Experts of a small language model: width 256.
Below are experts of layer 2 (counted from 0) of a mixture-of-experts language model. Rows are named router (the router's row for the expert), down (a neuron's output weights, with its number) and show model dimensions 0-255. Each number is 500 + 50 x the weight over its row's rms, rounded and kept within 0 to 999. Numbers have three digits each.
After each expert's rows: a language model's description of what the expert responds to. This comes from a sample of Wikipedia text that the model never trained on.

# expert 43
router:506555439603521499557503412429444546512512501532476464502559494450482405488528469596513532411508486468413482569465530502607491448477533464537489562549505528442436524507524524452564541485516543408500490488509385415492570535440525528556500551511447433459592471536598493555465578468384450535482557531517505473462535514485542436562399532539506512525459494488539537435538521524548513473349503524544527551503504457580432486601359468523415491452508428389422544525578555528514563487549559517514495455453540492477476433516475489490491445576534537458525474488496453499487536507549511521556494569504538502544400421475581442545505450552444486471536476515560511481445495545498508478550433396493451575472523503387474470585513576437451398567470390533491485524390610537443527453481546
down0:506531487522486470559576538561610458484549496411518474583600530502454506392492521448502528537423517547599459456485448500487529398524440412508528505499464477478560493454521446385474443603424446543509499454503424410410504558519563511467523567512444479548451542467557479417530485489520559475590488536423483470504488553508512513477519479387415555544460447425442492484632521405473521483580503467534434527459539518468458572518460521493409622513550481493471551493539488612516491527449474566481446566556497562486441490465454512538465568599426597475533542522538499583557523566471541556568478572544511604560498506451413509482480434404503451518523398440453527532507578552524490427487476622490515426484523468510496560450546465440511539497478520589499527424480439468503527483481514
down1:496515413517489532510563484568596488486565496447474481544580548480442561450522453448482589479457428440564500579439444516466483469486543355524502549554449422583566496435430468405536481553373460539534504500607595480407465527446524510513536505465543526513488471554455435471549514478566484496543488563484394537532533432467485485470478476494401442483470523543459537450551592442489522438517520409518478523485516485458467526493539509467545435551548463457526569488541548616544449430484449556414461530465605440420411424509506517487490508594440493496514547455581546526499492455410462564503564602501497597591528482514541402508479404466558562489517485478433546610534530535567510470496450533518518580394495499456427479500495471508528528430492562553577523420470553476527568519497526
down2:470471563434472517500473543552480543489515547485529535469405524514465445486414572536460542525480537448643510456583580474556503496460502492526473437514459577475540512471638457533475490447499535546480446541491526503508517523524478529486459438586571524457465473393534492447490608542428487448446472458507605489527530513474494412460473433475460508535484552458471472490395434558454494577559519539475568485455429509433597480552497522491513530473494527464450429519471451481491541546453506512557607463578461482434511491509461461460548424434510490578477498511481479421560399539501527536513436449559554463520519520404498512379540600435459508450478473512545561527440401531500471502460496476576583597579516521573522503560579569621451416420401544510542508574628414524446453501554447
It responds to: Blank lines before sections

# expert 22
router:392529470499554502372553482526473488517552496489481434485514515457521483554497439570486527486537505528446507501532464493471457490557567690494500512473551524456506465512432474500575577448475524513610519433555552527525607498492515419503499527513471542392453441488486519444510493458531567522470553440506455530615400580536676484497427504491569408459491520491475542402477529413501526487524535494488551499440505492564597551469489434461551443457417482447500518527530455579525525505409562502479507467557507452507605554538478435402435583528472476463555558502421481545568477375514506443479545486529514490468517475553526432496485475611471526451505536487522546490549506566589500484400525558429544497524528557552400519512462591444519495573513479483447471353456496420500504523497525
down2:437447467551524475517497534419545523513487431512486438526587503407416480510565493514502496500521569538556499510546520501483498522516463481500470428459478555448449530497492621476501465547428471457515504507442432429563534555557508513592468552508597379491634514489500519500481492479505584394450454601548540522441523445455422572524556562547494544523389535580476493515430414523355462463514535556494557445449521476474523480529555520530488543474536410558452427438560480446527520572470488418525493497485555514451538481556505534539590518446595545639432609499480517522489608443539496518550458449513512515571457513569558490534482468551469463473452413533479538531485512465441553467483455537427444524472478477405546462531439510534403504535548518507352548535396523543475458445411490
down3:430471483425506449530513507515534461521518517542476475518517480481538542573394460437525496454559472623486525438504453517497505412433610511459454514469530522523467546544410506460510462423460529504475493473606580487485413428526490496484530497483524589471448526515525695502559566396484471506514522503561478500556477540552541460446447480519544428416502608498531542471468530476529514499449459660449483532560475533550523521517429489536499446528528465469541390499451513505466462473447525491535565436458400527460511558577632543496520557528530518476492496463500472559498462495542508608431463506355535451413556555538567439567464491516507503502456532509418578419553420613503503553419548426444515431556532495555501543505496503505413521485491415494591525508526578424562511487545443
down4:580484469523520433518439550467555499479557465548576533557468504451478430495502509423533516485476564621534440522468556449546438522432388508613419382555431470512499462405585569521456561524537492597556475451443435548500563553449548616584428579493517402485551512484521492447489568546493529441475467536521496560478483478428454580430554505565401553558474532537529477589421421537425473459503525542430497472551470459498475433570496519475502480488601498512481462537549499435477500655489530430609522426483520445454531502536460565439556482432585526525422560479505499542495472454542490433507582467477520429573415493518508502485499489487489532492511447507493407500417527474507428474564503508528481479406520527467562478505430414513491552573570537480463526464477562562480460510426557
It responds to: Locative preposition "in"

# expert 13
router:578525524445533461567554447483456527453568545486532490508458602473443540480498479528542507531581478482481463516516478526465478556515444490451550499540540463483513527525479445457532484486492548501467553465520499500465517460464445495474658448451520407530543532506454548467547451540413470408492445511573549456431519462590465564575504562482435469455561500492589501446448423555509407541421549501450584516471432453492517494540501580517488422539530442572452576412429577468465568584404430539420475448443480604448599497397565561548496542493439503566537565468470413610493511474575438588456515581503491488403531558487496587470593510456522514459604490534553491569609496556462467419571418483488527513522499438474460471470466462445424478469557434468504530520489454562506537508578444
down0:450506522568522432485468450490518530568454467486463499469454487551508413421476515489417499516482523504548479517546551486597518488459437393565475508617510520481485522473564602594473520532527547488555510594506533504501518490553459430413449438580475590392539485515540559574541524490489567523558491460505437465585496559488514527565566527452425511461454435544430482526496497488498560529491514589458578498645446494548518510574497451502423558399488466459510464482522508459487560580592468498554524472541508570568513489541463423472435513458594469487630540631440435466385422489497530452465437492481530465440579486400445520505513508435459485494477482534417489494469502442468517455536434497512524428451463539492559511595380548425476442559467540463472439512475452626426480478484547
down1:573461517540567551535425469476565437450450488508541495446510510470521445620597517489485446457577578434474505458586541380474412493494541566472529557591585540496506537523550518454604486441406553478463562518479503411510424471536454493424455590502577462548526455539497453561436528523502477491501519509477456577387436515537535507498458494456499461455476570489472534453420492656472372453524425496557537501442444564546524579496486499500468386492441438453511562423474475592504496483489461533492463528543565547483606491519573530537464507576466438495504563476540425521537488554550449486479522526561497488432512447427580554519497530437466546467607392505563558453571450473555409511490467483540549507565407459493558436539471473494545567523509534509453459548526456512427517440536468
down2:558535528554516516577467455448502441528457571528451521511449550555494502507596550447478568542544563408544530540555461466516489484451528416536496487551543535482461553510558475463627411486387558485432519512467515507461460415506531410453434561515622559550522552511548475512482511486517605491525410459500421545508458509469424556519485473521476465436473563487468575525472519566482384537477477588559441491512413573520517481493550515477432462465587429459478567442441523608445516556473428573608497517531527630406586519492523499502536532550525504547554507477547458542511456467424490410402471457544444518468598510441453513389472455487447445438565424617529465454546486530470403536517443418535520501504477525490520493383478513563467495538524507475538430558469487525472508416519504
It responds to: Performance and production verbs

# expert 21
router:430522428484540567521560475427417458441544486424552521542506532453510509419434465482516559481522471476475569505503461453457533459520473555556522509495475529369510539485435540456564513464524570448569477462536584508495507461551487520512484609445520511484548588483489412499590509543458610458515506479511490512539420413474462558596373527444493490558483522456469505455478498445483439451535603446625499490450512501442517509508529549489545614480510460527394462462510544556416533552434520613514505445463492426533485570524490485557526542556458458541566627493439516514487599461462562481455538583476463433477497515473615519478437487588490482462549395470492567557468548520538547437463413636501560471482541527594457473471384512463518419592489571538500465528497478548492503481491434
down5:447583501415500435481540542463489467477535450458525515544550449462630516406540641553558486415553579520514515458442596496481509402499501456596520510470474577527497560375515542480486547476530514475565458419524504576485429489511515521518544511548491483529472488539458575517522450504502457494495540482523549500509533540523452409515683519631559492419439498558545446533577403561513484474505506495575419418525503487460520535507558450448526562476500481511529468424527496539464492502535580519517482460510489464421473489555497520462492482542463371512523462461446543485561535502376456439576574495539540493453525557511373468420434481448476569493496559572468418519434492487521531439587509472400448520492437538494530511472458512362527544509435458530455561519515623501530503458479458
down6:409546506434491479554446524399518568466491493399499444447544550589539495473553527511483530503521524522439481471391637552489524507505450495474582436424515585518589463507534541437471493453457425515540535502505478460605557507549558471569485493396521514554544550503489491505435424572498495479546499496563396513627579538514439474447446507485565556507462482511488464505551558559514585452441477427557493488539478521459441543432474597444525403448514443516515453483505458440422557445573541466399414612394512471487486507508571552587469485516493501496532480537559522463491495565449407626561543519369495452576501486524492500490462484525531543483453560500515607441393525503439501400526589517501483491546483510494413440431493490510554563544457544511517508447467471465515484542547560
down7:442579492470546533530507523493529388475562478434476464493540500510554453416514542573595393499472518538531521427424534578467524496464408425539424525455460568521585571493573511543499583483498544500446512479505535539531531621461505456481483487538484499585551544575503475512458530493518463563496468571508548492506553474531451518478581424583431506555489405490505501471541443565535465535468459501642441416566525430458516476559485446472481536427532441492476579509505523455431630552574518458543465379535477517469498513543469501479544370450439445423532514456562464516493430535520495485474506534535533482491529540566493484414433433502427561410473574472395440488456444407538506528574548429491511536492443560475495534513372506519524555470448536492381571557536531444531583509437536
It responds to: Plural nouns, list headers

# expert 4
router:530471479504464472504586479501535496491518513448478433601545543427470438464381505562434470496540492590527528490534469457555513450533461482527396486539484426540531497519454510630525462531555531469458547581436519394480465419423450457448499498492597439453551444426503581428518488545442527473551455514479445496417538415458479528654494554548534479513521567479608557410447461468590500545404471468424571490495492521506437506497517522525575584540518433558521528473424498558506644569395461421500505455466576504512537510500428543461492538490528537563550453534555423505503552452459521402526529535430479465467478512561547430468532490499479480531551442555447464554462528551538510479486417584552472502468386575550509501563460533549520458588561433449485500523557485448519547504427434
down1:566552496480436515476449506489458516510500614532541554479484621508497517523620491477570532572448470421541615591495444514501440486512503452545486434545497369418452474505460437416466401537480529583518623488510560462440528530502432539521403588441536527494556509482453517483581539523516515534470523451529410494611438482463505469558472533462442527482496473575499484546500487505542450572500458539474520497493434441574585543413457558507534491512584451465578530428567509594545455443471533460474597472542507615456453443469480480499493533433509518505449473408380526531490403455554497436481496510480491494436444430488544445496468444567584447492507439478558521428432517519553453445503480421530543542470491604525516517482581491487431492503555555478605481552475479465579414451522557
down2:552533444509430510482485488521385555468464582576516527534525562596500543486617470473499462526511409402582599540485491593537470454525502489538490475541494341357435480485446442426518415490575494543554545495537488553515559507508479519523413590509484504521620444504404462458518566539504534600490561459585445432610421491453503503582475558496429556441472474508485450486520541486443517535496502566506508436505412493521554525430537548512497466488525523469590478432548554555539468443506548441429515474559558584471474486474478456513450536476504533487479460427394555519485453487564560512479493520400451444490452478530515481451484453539618458396441438464537575404420533538494488482478512497496482559471470509464581512540562491502475491530592572497624469475515465509535449495448501
down3:511565460495582517466515491509495510525531473602459538442520429558537529371556467462465468607549638456543523527546483518631487454576440459502533472480526525446544505418463582440466543451475585513495424403518396537495483575504464540469532405526467526523517416495566433505484509501500500462487408430465525518540553488535543505526564443433513528429568449470430507587545458509466564459475497456548501453493486461514591588533431467522458577486500541590540491503566485437467480609462580517543562553479504502506499505508572426486558497499457540591526503467451484502598511477487520511492509522481453471478530437366484616524488555522474474494396502464518433501586353464470510470528527504495469513565428410392491473515479536444431468436570537524520444586478544565577441470427463
It responds to: Sports match verbs

# expert 61
router:492493540516512448472489423461540448546497494497493428534460457509435459502622433569495449456504492512535545532559569502491470486462515574451442554515527448468434529428528467508591462458504464520477576514554505508590478458450518434585527507451510463346528424454506569554553509425507555472501454532521379432486578482537525371482488572491487417442507516494516446408410532412489418446416452549482516476521431474550476503444519417502545413476455506457551577418447520582479510502443473559539551500470513569493501503420502502495505558447503484470530509437485481590483441414526447494473524421480513480626486420593626462504565437563450451583536581528528576531453492477520526474497548464521495495541486568505563486507503569528542574553586539376581526492445453558559413508578499
down2:531520388499483582472505466462522598535486500541579579442517507439456507461494569458505515530546464502517455551430593470534564449474571454554439527526508384519481529455516504501516485436541479450497477489425429538472507508430467528521590451491463501442454513473474592493461474517539565544450506528481462556558623449471491534551384486493466519561474547521488576501527489558456500546579479578511443511548512535667437340502518451562493506449530570555524558541475474520437534464534533393498486565497492532428463524466537452406428504497431461429581521527501529459436483468602452535568601469551505520455417481577525455518514480504495515499566440418513439490477539517596417488556501470475566470498446422548446543531567514495572493421557553562502461478414530391401410451533548
down3:481492483485560452532515457444524534496498565544587506461490562501466550493482525543505510548475383582457569575374505562452458426463565434517477507509430371539503513432493532438507545475479512490474571452457541537508556507496469492451430423512443556400461502488605596442497515454547414566446492481595483524549521505476465507475410465591608461575511580493524518498462516560424444601510430629441468442560433464547475455535524473451517438560447532472539488566474452541494504493540437465515532517479451501506466573565507451489455557527448448457577433495484456561478498466487481479428572462510489554464532494516513445467498527540503516530581566527558517453500546458613454465537408402540603498518497487560441605407504611528461479447539596485513467514555451394480526391534532
down4:474536450484531444491542444464458583482578549482578525542436499453469546463435562510482553577532399542454498577465575572487575471534520447537568487567513441547437527480520499494526516449471553557475484510450485582534492459470423415509484498489517507411430476517543578510504567437554498571497557489516440555506521450463537557553410469558593412540473573503526531478504598503504414568536534548391401520487527472602495395514497457475497443461446480545470487512510476493453537571524498456499510514421487456416429527561607471482411472519502550490574451554508465568413604464534482448518503440513476455437393458585490524490415509532598511459575512461480453486510472504582452511524383445501521471496493516524466628430582579468584518450574532464501516578475484371489426509440537
It responds to: Prepositions after verbs

# expert 23
router:494466463481566569538477585492504466535478500513520508415445496418536480497572510398470598467438403557518451580415451551491551492502485498543613508449499461438568488518505443512431472559544508467547470582513519497547414455541554454568519422420501423430470475560561510599506502575518471606517480573504433368512565518449462525407545525512449515564522514508490490442555478490483497543418573528491462566545473490442477472557471551586538446449545514441517388493429532432497531430528527472404447566524481469534501511583548569519564482589524548520509500485484477498453444477543467517500416493517493384544556532511544516475461432575463514451567468442510465593379518499554515613480487421550543599539378445579416450558453578487505515503497505536539516546450521505487485574511442
down1:503530515413426472511493525553580523468500598525571477502493531477524538498475500539468521548515440445554580471441473520533540410513561449527505394588478464527535481436564468480422396436394448509499538469441567404459536519525503586419464594411512529466536470570376477404519418492453559460533450500538528382498539527443491536509439498638509496551519413514481488473474432418517528534461494498481498430497440556575555625521562602494513469462418451511544570470436503435566431507449556426488494563520480527513502506490530534507486527518526559425460535461503500657469518548546538503464409558504559418546460533537486547455492563556494557585526501526448627462545500496574539429458520481553573526510463417469500500498480465494511454410497542466531406509554477512586500526483502
down2:539529491461483576545543614563549473508500584475579466423456589462646454575484517548429435453462490487512538427472517576498488535531611446491461393512536494473548418493498512481484443407453504478515536453486563401493537537547467544439461427460551490526460459512425502527492387496537582461517470483510549375499498563489503479430456479631560441544458458513478516469468533472491540507397468532392525476494420574615554535547536552478465441418520487509491512452434476464525530432494585462497568577510498543554558502530491401441493557544576519401509510488534505597427399468544516560508393506550555457496445514494505483487487546534500557556548494401561560460562420499529540507464507484477543492529463504522548497651516515511534545397516502448475425500522461556499519458504445
down3:427563429535544545568447539511487533559439560421525474513495544433510539498440524443412464549535419530534538484468539530525604452562564542471521434525437535445593444505454535416500451464486466555557467450474463463445563470574520599494447507389439495505489460568517530447444460494480606572554519505521536329504546520459472523459470576525491510469496408505512444574515531474525507488509453597500554501582441506568500519524518535549480480494480531491470504500495466547533382438471590464522466470487490547501509473538459552458460419485514592490476537482468576552465401523568549486589516526486518344480445461572438479375551504579544591486505525496575560454468486524474470468560521381509455533488480550555440443601522507497549523466470481420520433490495510477477458564587644
It responds to: Numbers in dates, scores

# expert 59
router:409477474464454442489581472514480442446479515504512594526492521430489531500549395450534549490533532468553517475550397435533439514549507543538535396567573531501558485447457516457604462467534548555513417486623612490520475540508473408450536533489495515487480487483413429506518480472531518478506517472471437565459427546461559550450499494393548513522446508460430465527448478485413541547557453513511478580438455521491460611483494542489542464453527488387571514507542441628509462500433551584466517505536498427421466446534492494560509607539553524416602535531415513552572477472508476505445541557598492518465499536521494552465494469511556493606436458509528562519457476491575404512450475472502485616515457628542457431461475549535536519440478496563498533405419484398552519585453563
down1:520476629459441479539618468487540484479430579462581447592415459496486547586481557469553447588473446379566547549494535529569450518566506473529525508446463457540548462555549574506405435474492454616473491544515410451452433413541426514527532511462503622516562463487510431530484485537515539405582528399486525600464464493512474561457548549492524523489468594487607555580486452538481464476469397534402455568572456475435516466474607524480482495505581576533511561460470465474507508509501558439456503523490511422483503409547476499546453515416409509521433502502513472575511475519523448459485444507528507461425432486470470484476574572438574510486509531530474434515508463486592516544481495494497448579482571532506584509410431488568471486513480464459473538506472456484656532508488480
down2:524417564572463438477584452504514516515458529447609497584546378453422531510420543483486506579464476455472531559493540532498559541586539434495520512553429474467500500562592506478457522497498458563493475466459503553456410417527473567565535549455533577473511472499526461552464470466543541387531536444490457595482478479477491541460571608482518600452533564487528513579519472460518441485426378500418454564618451503413557479520462496507416494472572508529573552438495515478501456532490453432391487456508498559485484458529495538566438500472395471561484377542556442513498536576507493481562478506493486498496441503478550507533560644417580503448437521530514456512519443469576466531513472455557468564475585530542611511381525454478425509489500497446450532530476487459609565445518516
down3:478527558482401431436589449502582451452426549466603585428501481450449577568452550460508410534469471474536545550510561510508510551554524438520597485464508494461510489433527487476446455494518568555454509564540444369483412489509396526529484437517461595407443465570507449564506442543536485410533536519463430559573448513545501447457480528490458540498460537501492534533619442532454504552430447587396468519437517432543527521472539529546496488482595483551532555502596477471502464526503641451479484510532488532402523441545558490528524496478403488553501557530586457551589558492434487516495405504556581492459526547461433545510534590416509527518545481513508412505496434491484542522450445515539365588489562522525529437470481493532438531524391453501468478462488523498572567481546466
It responds to: Bio descriptor endings

# expert 42
router:460472564549518504510570567448479625463510470457456539542533455594498522445446530444359500532465463541508491463474625581483557520433441452603538458496435480518459437463430512520462447490485481522445474557382453546497444460440527554507466366451547422552489513577497544576398413507526527530540470586493494534453546483466414538465492550544580487507492466489532467458559611454518484547467488524489448498509607464494468402481563541434556578577501492606527504496518504548536572471448456412500442483457476413590490547584508464477497533470488483568535485476555605499460497574479547461495482492400477536609499595504421531464504474510483510466461517441535441578493496423533586530529503509518476457468541536392530584454476435487470440547477497483527497554597496444520552422495432
down1:506468646564594465494459554541549542515546432464517434555576546507609464435417543477455546425570461603558499443570565522501453530463479462439516434580475509520468484526510492449498473450522504527426441519499478575464483495505489420467527502418436541526542538468581504480462485499438496477567448446550495525457558477561498489454501547495553487411612438506446487508459524476505471489499439442584440522480463538500497552497520441486547534598495464508521563433523517557541538496420452498479448475454529592482470558557460471522510612365495516502419550439520542598551545520497534492614494390515489488471510529502572488518470411532560494425574484432507485456481538507552512601690469523494447510447549523494501517443481434479528507557490453448435471525459455537637371493429490
down2:623528516548442498497513479429480535511511458482487491504494495607459482418555558417470533425507597444449450546464564453516507449391560600532443462489562584494383465554561498448480521495568475527453568488579549453527463413492510452442430510589491451528441479524559569531453527421476475444525589531453441545515509458534440503488437534521512514433515528446472386452513536452416565430495389425536514535481460571497508399551522498538446451577506546533486484501538486622455569478518500435505510433554464493523493440587528507528569491529528533554522495514512538473428391441522443508518527505541515515420536470512568578465472567651465456455488443470502531583528452589483521458471535512497501455539523507583535478585564510443522555563521420474436455564505517415534605450424465
down3:477459596567584413511477576488496525437536548399515428519559534427569483461456566441437460577591430591557477400565520540382507543433465513441511432518427555482503544471427538518533436372511562545481454563468575541457540502467502493465533500364516558475558476491485487535468438552458483490576467428528447496464553450525459508450466558524515538514606483525477484480501506464527552482574461460591442544515469474515535548454575473504452434580505443456496505523481544486508553466509477480431458517521537494510462570544458504554563595418540566516400521396503491551476524511467560478600541466519496472515490557529544496488485364509503495420542480483478490552483593445546518580560529505480436492446583526541502559497420472586582469558488524485494474461464406540639421490508417
It responds to: Modal and auxiliary verbs

# expert 0
router:421480497448508482455564470451585578430590413481561552482550491548555521458418559413404543417498372547437537487493539495539562465597496527492461471536471477520535494487423560496515447500485463460504471394462497498604437434449458507522496514529555551515554515575538556498477598503490482513537521490515444570548461533517530524577432534531557546497532505509600578545480454492527439466509473486486491508467502509516517488530483435552515644497476530502391424473551561524539589583482470476478459398517499414446549527574506531523533474418543473454570490527431566497449562437473481472575508485472517346417461542546411575531423565567583487576521390456527507530422586541507440534579426538495460424463473498560493577498434475515518476449522493554453486528508503392485506425494476
down1:520525453482426578476500521379436481543450562408539539490428484527538519488537507497432467525520535451587507481486551475537578482489526516462399577523543542469526530524479547502457505593553491446473458502503514524576498525564572455512390451484592506554543443485505468469496460474534458543490540569495501470581563429496540508569386520483530489555389531524669546447514474531472532496459573425431525474455566519518548361481499554423442388495469564588514531463439508564513509437480481430540415548581507476396495512509507452493540479526476546466442568503408597449522512448505472508472485450457468443506438518503622410507478430571470493435447506430469505472535499510524505550629482456489511501379580514513493561520550461495458461595512448481575527580505583405528452544532503
down2:522472442372464478488421427576481546559408480638508500502435505513479604487522518577500519463524541540492531464571583551515509482550509482481532504573525534471488444499506586524447447602501479497501408504539463504540429475556475460467465439527530422420423417534535503466490428458502489487550490454507604530532509497505517483550440482413450434503425598480535486433429613500552506421472559471526538482424544551586492455574464447507436404519441543399541484485529492509507561441464498540586496523488511455495485561500639432505507487536434482487464478451547485537491394502546551457434475486538493513507556556443542409480488471524518470492459558466559519456532495579559594438558391453519613499474458406511482585582490531648482537526503450501511501552471616501480510525546423
down3:477536428551477509496504467454548461554507476579593545502493447491545571580474578437542560521535519464491536589580453460496529528472470485524451456417461596547476427540538572496485572522431521506498423459479380541515431472488469416524465490471523464523523554513578485536417491452476568441438489561465511533488507541456507569443467511436586382531445596505611540415607549607522520493418435504509548506379595490499459499439472473396489502523536580599468492490520492492531521474477388515584523560495441416465500566508472441505500481593508444508445528479442487474530457510523544478381515486550406563484467578451462537514480498540514492466581537499625525482551493500465463503535414497427560455468595470546368519484516446512429521497512471431517518536540532440537573440540457
It responds to: Function words, demographic text

# expert 39
router:520470490557501461476463474515562484485446474507516436505549497488465414552419465472492475496489432510420386515500547429616496551516531511471573531463484446450458476550498440505573556512449489408499599506430430472475519526472554451547525446469520323543470491474510452493464538487391465458432524523527472536480538486527593563486518492428449417528489467514516610413524501527427547445433482522550527556451506528542489551474362449561408462418532492596457548465526448532460598492512575497475494554500531494556523416395464515490427476551501464553512511591625473488527501514553476569464456497576607548480453450558559446534520410526507517536539485532519506413633484558458573522536559520422515532446520503389520416572508458424436470554477452497519537507490563544455560530542550
down1:539432501510511510484435394520433540432514504525572499502518527464500455441370475539504565529519545409503480585486548480454521452519610449457537497516561495512467519431505443472524477532500431443461507525458438483432505454617552480510429519432558480583472400496467490460544497499511451500550570454463437540458474559460478493481625582530463510430449503486442513465536425525449511451573503501580541394521490458565485599536517501482444484448390458529500549511410526479466476422448568518524511489559469488462515457541583541450581564603474581500488544453486481486491480536500428573485539477521501557463563470488557418523538587540515467571556489528500537482476500589555515452520540463444485510518491563610504555565550513407645553490315549419546456538553493534467483446464613
down2:531511523538533523514500408470501558438527456457563543441507492527449481427438380558473576506515514465532520521514510508518552448452566462450597491544491526570489520465449478507520487578370428464484465497523470497449495493552559468461459427504517504533473401472529445430605490484504469591596549414477477516459453517436500423489628524519493482433542450503461513436487507507440487548567547530546504437577516463513511606521545497444387509499440495542555539497477547555497462499497525503557522472583515509467524472526514487431492521519518537508475509507523453451550490456544424532427555515495499472546492468394630384568458480513387571548526573502439553486454450537502522519460525459446501474583422493536488581554596525334560528548305561495625467481585464527527470528505537
down3:497477521506509465523464449502387538454492500562518446505505512492481426518437512467554521544544543507519469488556544441526477459533523494528395520434553458447497533454545418545484423526507446516445553539401458476426517503579483502437480601446524454540540464503458524452473494542565524428484557459508403511459387581480465522441465560475497497524433479463476486469510472477510456427574516448601560388502517512534578527486499566531546519495454492518479553499418484470490450469459542478554415420523427489433533493540479575521534513524445474462520592473503594481393526560507517516484439454500558527494578427477483567501572589473570371615488488631585442506537486500462508440563571515487585500492517555542525505537596478474635512499398492357484508603585508471510528493498655
It responds to: Newline after sentence end

# expert 53
router:497510482496548451425445521487596475585505457520530522394510482546428415546501544545463410451442433532465493421532551477502535460481478502499465463428471477543516511386373435529604520531517520498461584392586477515577476469433502490532458490509427527403550418473512534459556484452491550517517503471546447531596450556524498434610470483511554442521506549488471451453453573563555443577438455536463544472465421514550472427467476450437411572453540580512519394420496484521489510508542437518535515585526507514588566543509490546429507579464529524426494453589547446527648484432445544445546511450425566480565531467570561477552549518515520469420554532454571563506494526455449521470508499492411475436434469529517495579535552533481442499521549535466513429479548630446537552529491537
down2:581480525443465551516540526542404509503389574482504511543446461460506512557446591455470449491575491527464488434582617480454524543546533527457476499440495583550580517506538535484610531550564386507517466366435469514577559556476549400483442484515547471512509540477470456566461574467487574481485542526527485588411587477510482535424462582519460447589460563507469450441405555444533473458515501531465570559527503559536502468480471444435454493440485524559554569499501500509535527411470492483450435468484443463502556480522399458535572469485533428548519482520422525560465493474507546431428447472448484513431501539594508439544456476517525475404420443455433425459529548544496611525537391444420544564418584566557555557473496545535560461470473513456545537468475538485490477518615479
down3:455490494571547470463481482512621502462502467613543524433493562449515480500517424549585541547464453405510539515411436521551481472489465496564552535497546512487392477398467437562455457476468533488521546563464425596446497401535463569469593473520454497567390445517509452513490474593480384578506537591536529436489483531461459483507477487517549547442530398541537452534571512507489535530534500404512414515532482412512447559503559505564517500456479483509545547521484450489506544590506462577606503548505561521451451507420547529494460483534513531465446546499557396418526584470445408558531535497578525487618469481483511561497455431531475510605548526519497575475590483443481448555451582490538435507483443487424459463518474461441373576507495443530505415529541512499542556503382529
down4:495528465437447547561503531493428514411447546517501449525489498471570525558511548443512501508617436505488544493586546498454499530498518506560465466467469603468620567472480574485512492444518472524477496419481521522609414469460511501459462512540543555435494560500522525620485598516503422531474473523394484516452579517538509432418460444491598479572478571456436442470541488409445529412508551496444488562475503523600416554444396457421488601541453581509468513506530466562487506401472457501569501460479459485503497437509446437520443492456440513565535552472493588597435473464508567478463548507473477520496503575475459478488491457556596550333457598447536441426553536502563566533480493486540540410428505552564568523461469517554438438553476539518547473543508518513471465459561388
It responds to: Prepositions, mainly from

# expert 34
router:535517550506596411529582594456557472468543511510479435546454558471471530530477522496408516547428570544562485484536600522447495565433420460438421483493500462560515464498427561540424507435548465516523549556512494566505428459553485429531464430508518462422391500509564579503438421430445485493514495529544441514435558472470516395492568506567496458461494425472436480448500580496525521578373462557438488528498536523528440457417529442553564500544565502623528510506455512562562546516466468544581560601438465398579489577510489490536478436437543505475533453526496437535468561510464424580532519492482555468459492536552494469477539425463605468598565575450516514494505473457535411553554482400546490483413544473448549474448460465515485566493480476486574408565477497400540491536439480
down0:612461531526511533537523412576474468496487519446465455536517582590387592478558510428456501492538468579493518470614498533480428465421547508478481500622523491539523493481547486526573491451452420521515470547491569462499509484471490522480476519530454584538569511534447403456568583458460532559505427499521528498442493420476407497386489526462541515425645475462534460499440437513533607504540422529584495442390505464452441580598513494537524458530472420453547458487473560608515411491570487528500423467482433513471552512553487497479466447468585554531578490434439553522487505477505538425553472474450504489495595451533538552458434475389500453467478505463520551580497517598486417499419462370524448495497499509422504468495555467556479564554461527569495558593496495503540553467457478
down1:538434467579485561551585356510500430483546553522481410543543499530369597407533553461422538541519502478457411494570429504458523505502536524488532460520547457547543460450538531552612477430507532578530485543482501514468505477507522488537517471531563536562552479438507453461512522489467567453470434488497497602430558430489414520469477534543513484554583512465492491456402492497555642520440402483569491429462418444534378524523526479466508447547581382550496484482540561563552497501584511479474474488483421415534469542564467504501478468565532479582476480445491553592444526454464456457530585497445480509466567407525486529447421518463554485461550523488473523567546525590426496428522516433459452489483482527435530466430539508588536562545479606483473434605437443551542518458460482
down2:516454447550523582493575452508565461549492531488513465448493474468494439381541487528492549512436393421472511539505476458513495516602579450538566448519556618526546483478477487552463523488551545513492583535477481407432560477588455446511491480465483425542409438474469542542478470487527515410567492478498453564538496527489484515492445409479587477524502542523500394383475525514557548558485518371355548424511472494495487551588494522388496418518518394549522540510511444445515591543551505456483575564523560552508502510584491403479436480537480486542556383491516498536499501579515446507425481505512487458421523516485541558487548539646458558476550483463491496440578487628541539497446457571370431516519460485534450461444602517568501537497547512477500519457436534533508508546462483
It responds to: Causal and auxiliary words